python train.py --n_experts=64 --experts_per_token=3 --moe_layers=[1, 2, 3, 4, 5, 6, 7, 8, 9, 10] --normalize_top_k=true --routed_scale=1.73 --balance_loss=0.0108 --balance_bias=false --vocab_size=3765 --tie_word_embeddings=true --optimizer="muon_variant" --max_seq_len=768 --max_steps=3079 --dataset="wikipedia_en"
Below are experts of layer 4 (counted from 0) of a mixture-of-experts language model. Rows are named router (the router's row for the expert), gate (a neuron's input weights, with its number), up (a neuron's input weights, with its number) and show model dimensions 0-255. Each number is 128 + 32 x the weight over its row's rms, rounded and kept within 0 to 255. Numbers have three digits each.
After each expert's rows: a language model's description of what the expert responds to; "gets" lists some tokens that make up at least twice as much of what it gets as of all text. This comes from a sample of Wikipedia text that the model never trained on. Tokens count by the router's weight.

# expert 52
router:147176129128154200122108092126184125171108157132169093124080129106159182108105124119151203155118106111123121159101126117159149096110160117111112159162156143084177065097145156178111158170100108131091072095097128164141152111166105158130148087168095157122139078102088065105127175096140143114161101149206107157204071137125102080110117130094151101108119157122139107110086115087093120115080172143087094126134103121102192089082142112137127116162134166149100096103130133087122123177173174122124126175172107164119193209116205090133128149118066126119110128153084103085123123080196112140152155111175116104165130107094099118076064136139118149104156104082153176110098118065182160096113169122114120098068153091113145144073148134152139105148111088099105078140181076132076168119169119
gate0:104149178121184146140127110124161103157166179103093118112177103152175138143127091134129151136101169115153199165187165119056141090141100101072103110143079118086125128117166112087143144137113177178102152104087096155117068186177134105118141085149126045141102102104109108144122151091158166065080177162170143143106197137060100168105111085123141157126132080150117155134131130148117117121146135109149120088108170098133163089224124121138142138157159141133128125189072110110147081079172139209149162100128126153101138141137092118177179110133072124166115138142091133110119094145094112158129160109060097081219169129078130091184157147155092122093154156053110148132114084140111105192104133169126177173120147136147093139138132084069142138142154114132168139141142094110109120142070139
up0:111087131113144117077106102131100177159143167117174057108103117179098101111098169082083071122095116111116163109130148091157123052109149105157112090109080147110166059164071113126155164127126103168114130194143106211150104111099138151133089113082116144134092133112151126100112114181120165160143130134089075167157174118095120078140071215157128161127147145151199091102105082103078124142123156153145092141128060132135112108121210168133126113145140041075120095184139164151114201119128090138096150102183186134059172144118135137090133097149126080161137141095140122088094144089092110081121102111136132174154193151172073110132135118174124173184103159142072148147140160100155076145114136108133119163090155111141123200114095132140158133122093132107103112141110147114078139114128138
Line ends, table bars
gets: "\n", ")\n", "il", " |", "ath", ".\n"

# expert 18
router:105070135127117133132093180088153189104154128105144066140204102124110173095111105152143125085095101085195165053096148143123049154086106165154093160223116133129162142156154170117093089087151126149147108151121139110193163123136130154137206170161124162087074119121128094133079123138156084146127143171154115102097122142100116128060156154188069124128149176136182151116086158137099153109073064165116127101179084141134157137125082137148116140139095122088171087094122131147164111156129137086134124128137159167137074097146098119130122117182103170106134151194127109119186107151146123157126069139119147147153162090105057159146093111137122099117155137163109168099128147158175148135171162137103053156111124161093182107156143127125136111217139159155133156089192137092162106101141168
gate1:177126118155077134136146161157146163040166134130135180134156077117205111129108126169169151151111122201138106161159158135099100131114099084142183160157117105205094139132089104146094095090164127053139118139160139141088117092158130143168079146129125162129116140125117156085165120095116093085153068123071127075123119166139159136188119097160177134119039092066098194155127111154119108107140119158148108154145103150073124069198124124154099097132173089085098103082142140134092123098170102108148110122116113120131150106096115098086176120148171144184151186155108135099145120088167172043107099141114120186089168180140092113156141098123082114154128151202152084099141122104145053109131157088093098128153113113136133144125131111105110138100088113096107168079117127124056165161112172
up1:162126142086146179167171112138130185094133139132157135177098074150209130097107150174138124185158072141140172059113050067130162137148106095142144110143074141096060173163085117179100075133122142098094131111131178130135075106161111111165115100138138122153137131134129155130136103128156118126161167117098093138085124115104117194110123127080146121087082166120109105126128116145094123066191164110139187125130125125061103156147142149145108110153147110153088103126172074153075127129136131167056094075125149102112072124087134218041113110104202145145124159095132127145165121111089141080160138138158139116164190099115094132141086102155183096131107157127143089167127099082098152103083119157125081139150131077101159086106103114160129147136130141162170176128134058141101078198103104
Mid-word consonant fragments
gets: "d", "ut", "ob", "ip", "ric", "th"

# expert 22
router:155127159094186138117158108181173158113138184177099104067092136129126107130095123170059123129164166141072149101085088105092170110191197147127141092155122140106146171162137092159157130111148121145121080138148153166129105093101149149129111112151116176108174147053109112169171098136168163101155121134101125164129143164146183129125135146143090108123154163111124174085137128140138095089171070119120103149054160105110135155206136186112123150072107150131145138094173084107152127163096147105121146154083115077148132127141192123184125088134115104142102092163109128100137155142149121110100139103157114144075085182107080091116065119102137087092184158158184131124151133189113139095077095141125062151145086105149125070172125120057165159128164129184165164154152123095142094187226110
gate0:167151169133192119134127065117148130117074132101050150061144073155179132136112056102156120146054163108098146203102129149080075140195146190147096115137122122116122121166130162139099159106119147106068104083138126198164134116156113059111161090121124133107106083162087119134135101135183122096130179173120105098105152158082156103087105142138177100070113119109108145144126137110096137110187129084122165115108147106118136152142157129132165145163150185107121078198136140133143116172089143159125165178088104086123124119186116113119114114113169105145149133147109109102100103081148116195088088069114165083171123113173143058154117114168158098097130137154119085126133149076132113196110149178128171075161135111102099117078119156147104145133130116046131105126152092088178061076116113
up0:061198079101161136130071155176097203142125161105146047123089140136094125179111167132112158140095115175118141079187127135195131124112090096151152090138103138126090157121120121178107088125151162156116199177145106102156167174103165152162127114162126160140094118133180081164115060169113181174154166087065110168113142130144108129130054194087162147097079103179117182117119069145094113129149093177104149135131119077139098135152163131187109148124128139116129124102099146149104164148136049148148100141113181087113097137172160105132166109177120112090110178106103100166118104123129137170091173098079079146072119099146188121086131240111113153137156130130093146136125156118101105151148116170132125111086130117153125127179172102114097164161113107129104112133126161115160143126111178
Initial letters of names
gets: " L", "t", "S", "en", "L", " J"

# expert 7
router:091152111149223086085060160145147120146175159145144191151088129102162163114151148065075146151164196107127121115153103162095098133148093128169164136119129138109129112122125141089150102139113085143111188163117143136156190121092115140125155081142123197120140165130135148107203111163090112128172103165135148095145111150145135147089151132103075035104144117196137066120108092107132157109119108069166164109143149121131121070180092102127116111152137117154159107136125137205132090105085161137153086164133120134168089199162146106194111118128140128120137125110135166177060167157141088159148188157107169108178125071100125134137103117186153169094123095172116093149158125128171165091146142145181061152172145055124100148152161120112158107105146138155064120088086101136143153141199105
gate0:124151112131132117100083107147147147067163175087095125121139161135151116133132129080145149159133149192100110145154157109091150140150083144148159142083097155158094131164128159124137165128089179141115109125085112158136149140159103055112091098074167166140157051073083078079154097109114099078094153153137160115079196200103125160136179158121135149170122133069083124154160157197149091090148105155116143112099152131127119132097138131161143116135164106113124133148072183105249122155170057121123109099089107085114103130115108192101118135130080131172162118106124097142154142184117168113085126154120186097118144101139120227160128117125087149077140120143098090185101162091119119093099133187170145194153139132095147110144103104116073117140104178103128200085147098102114145081100150
up0:120108192096128087150109119093145131110143209133176120084059081104086138110118088069132177132157104146120164093084126115137106111105107112071149089165081157130107117153104081108062182102137113113120134109168113115136098158180098094127143152090173143165113148148110096153073128133124133142164112125126075106157068145138146209188141173078098134124129085200152209143130111131084194161096071135100158132116154149130145141115128114102165147157155092160162141127132158093120100135166130138093124168165090153147097103139133096143140148113146118090169080142142118176098103160069126156087127142139165111046079132101084064158138135128141146166150191135072149152170112129099093108168196084153110051105067135111118120122100127129102158120104107113039081080119101141078093150101139
Commas and word-middles
gets: ",", " s", "ow", " v", "art", "ock"

# expert 49
router:134103127110124200132070129128124132131129140181118163126085122185112202134136136146175138107102125134109127067140097187150170102113175147133148116123149169164124147097095079095105159112143146099165164170168142164147125133131143119149156135100055086202161155203128120171195153145113158103123114130144079175078135151151166170129123151148133103085187192096111103105167109133165143138100135110065160136151152157145167154099127110106112105100094149050115183131114165156116159151147121155039106140128132142169110076153076088196162117086091105088056158094154108130140108163090134149157127108175125113103071096130100148078126088125117102117190171078140112161162134113094173103161062117079157119154167126122115084090140080142150156112073122162101130067097086094165099179126147
gate0:080139131119082097149168095183161133094151138088142120146114147109144092141160139049101179163093162114085117137078160110048093186159115084106170113153103158123170108174209156166119131084091129101124121120165153166095124125187085170101123110100122130089132117135131100167146067096121117103132159114147118121118169152116088107058137149151167084186124095130077188148135124197143162078185110119107122077139134149105124149192174134154168098162176119143093109203166183152166133096128164109138192061189100130112123131136118144143117086103118137157115131149127142159192110140110103149062121085133135085173105183153146084168096168157122139114104104103174077158122124100139131209099134133164189119124088130101140140136076170123132160150154124081161099135126079084111122168094134
up0:123154148155163122098124206147057198053148126140125117099155086150141153177129091099133115122149099159124162124105091132107106194159062168135118095107116136109177100167155134155092103110086082122139209052095136136134119105104159144138154102158089104130134137154110122131126157151131127118184211120135121102088148193152138128142110132154093090138128090147126152154125082063086124102064129121098157122117102182143106178131154107140153104111146092079108070144173124092110116122071138189093119175051059104120136075111150117134114111101129086149131157126062140181112122169086096131104178129167104157122087141158165074055095169168128169135119168159105123155191151053136099079165122177123138059125102119172108149149147133158150111120155078131133081140084149110108100101137133
M, V, P letters
gets: " M", "m", " m", "p", "M", " V"

# expert 26
router:131167154177093124107108158119098191100154062120151166144105125143168103138140112125130106153163072118176166089187069105100168174180102173115159163179162146114133147182132102112042176107080126153151140143125114149146192157153174131142117116149065165178120137126124076083136144099212172068156154119071185150145180141088170147156095130066115141146090108123125132111163146175120125103145153195144101137146128126117078175096137166103115164122140171117178100121110153160079145122119118165093089141091163051143165124130125133121117165127096163134116127114129142101121097107152134061154095153069108105132106117093141117094185133151134162146158089131073170127178116179060173156082061130162158143065121151132194170147145105168092143088156116156096160115127106168110108121124145
gate0:110142113106091122087121095161179106115133135051120194114134080146161119116083122092160141093121142144081104162146123160103158186178095150128173093146101167124144127140185167105138128083117118106114107153123109119150100127134141134109121171105148099091115092159146136041133159146144142032149106104162133153105164194127120178100110132123172188166140154096155131159096119173097121170196075097103153149078064111149138139130199109136135124167172182126131118175117148103125052117121124200093103087114158142144116110090087168068096102104076062160133157163120110159071181106150189149118128111114149082140127157175123113095088174138147106086118106176114036175097151060108120162059147134156143148158110142081097120107104160122126154145148133116170119105131082166107098093107157
up0:130123117110090074085169182158136189101159155144110127087135071165160126142110055143098148146138120100128141150115044107163158123159092170153219028164061141132198111130141119139098120131147109138112141133227113135177100105162087119133152167123058134132099126128140141071149153128126152137141109139120076215124117153093129142154088173107146177132137187147177131106089042122102108170103089164158135104109090135122140120081168138143142172138138131127150122135129110107126077128134095158115078058187196138134065148102131125122083153131129072099098112176119125117108106125110156134108124146111133171116170139139116125118133147046087142148148173177041143143172124085121134154149157136130114138165146111065102152142150144159098142138107125145171116116053133138083077116117107
Word-initial letter fragments
gets: "–", " F", " p", " f", "f", " B"

# expert 46
router:155078141121162098090111162124179139138118105137171080118150154097094150066111144163162078133117098139130130162073073107141105101160189181100099128144112153146144173095205158189164100094161114103138155184157133139120092170194092138111081177140110162095115140071053156108173197109118183106072172153172110096143128115093185153137118167065078124135120179131119121148140118069113167157156143166102090146114138129104113159160151185166122128104082107112135160175108135120172128110186159074177144105161119131160115066140103128141155106150141134170152160141138162116167078109127072145064104099173129160101100127107142064141181132120116158146105134160082129165135132141168143184163165103155122115162117164112166151153102143134134152087152181092174176094201148148092083126120087
gate0:130135172126096164111103062116157091110146100110147115143179085102134084178079124103181132113061115193169149099153093125092154130155166163125141145140130150118171122150137094169139124149105113109070105079074177136102125160165212120123142108128090163090076023139139135119131161114127109096093180144150121131131148111116116123092104144130210121162108163100113178142146083143125118094153138141128129083170183144153114162177133073095124181095147065157083046185145120108143103104166137126116172070139130103093109094109097160135169128116188084134135118133070111144146146126167113145079171153114125110193136159081107063136143118121155163071147097133116078175121182132172091154126075116125099125122108117120177120136127148076148195168132121084151080101131063088155117185106101
up0:109115188111127091131098136071151178095144167139172118143123109115105137125123082097086152155096125093105130108139116121159156058143131152090111056169095102164118142135157149113121133129163110143177124157165177118130107141139135105187112122138074109130135132142106126117104145181137159127120159120075095214099170045176122182160109130060061169150137092181162184100090136051115128174097077124174144166094119108160105159067133144136094146169150136151147135166103182075132104183113106127094083155133095079166142098138103141173102194161142096092146171123098057134131089130052135153108147148138103175123084119134197151061059173144116194108111117158154154130104129080174158075124137107161143126084147111156161125158134171104094123131082119092117149127114144069101140102132150
Word-start stems
gets: " S", "om", "ent", " part", " cont", " sc"

# expert 39
router:090128139114097165129101066140173114154112120067131192068170127108144175100126122133083107144145139202153171112078214124182134156108120114100095143100155068093155112109111119159121116108105153074096126164110135161145125123138077085120121095049129143122187104098125073066137118149120121116112114079146105161164137147121087087122087147044107111091116083126105079116149164059115151132123139160103084157159175103169167095087110156141152119094160091153119175095123109127156133175050126174153162131149177132125092125132183094107085098138186121184143114147155151134130144094133061174129121113104128159129084119100164085169141099143201139129137053123065138156171142144099064131152062131115129129187166089198159118160163120154119144117108159085141167116151132105148108143163115
gate0:101184201140052153071109074116167137100142135130115122077116111092120094110181114079139124184121063143134138144125098110067131115169127175086068095170108106082140163121153190129123073088104110176090119119078086156067146106157122067182115142071120173098142072159125110080155153113146149107098160141144094129059081147118146123079108145099108114082124088113110168139106136145132180135136159210081072121111109084110119156163140102097127183171124146103112173147090150129157142122089098085055101132078162108102102109103059115149166167136109138130090124130087085157155113104133139156101150149189153088139120168086104104124191106101126150113146160101119130115087140136154151128139147100170133093166102163121122076172106180096098141149085122098185125103176123090141090181100143
up0:108113113132125071163090146151108122176107178115148127159116136132119181150078048156143121130102136150119085126161113150156183131121161133194122125081122181126104103170117132121173195163169223119122174110201139089144088150128149151129124133163106108150106156109139123129106099116157171142088187096112132130128129162144117139135104121186198126173079137128116144164150077128023063141056163085120152141078100120170158082130177146154143075096113095109126086126071082114140174142135106198121163116178145119184158105147194149092135096152156124117159127147188170097120127115124096120162092093060168121117128132145135116124138216145139163128099177136094140174180165085147124115112133169139111146093142108134113180134143113107160173141107083101114101156115161112086076135200118
am/ag/ad word pieces
gets: "am", "ad", "ag", " also", "man", "all"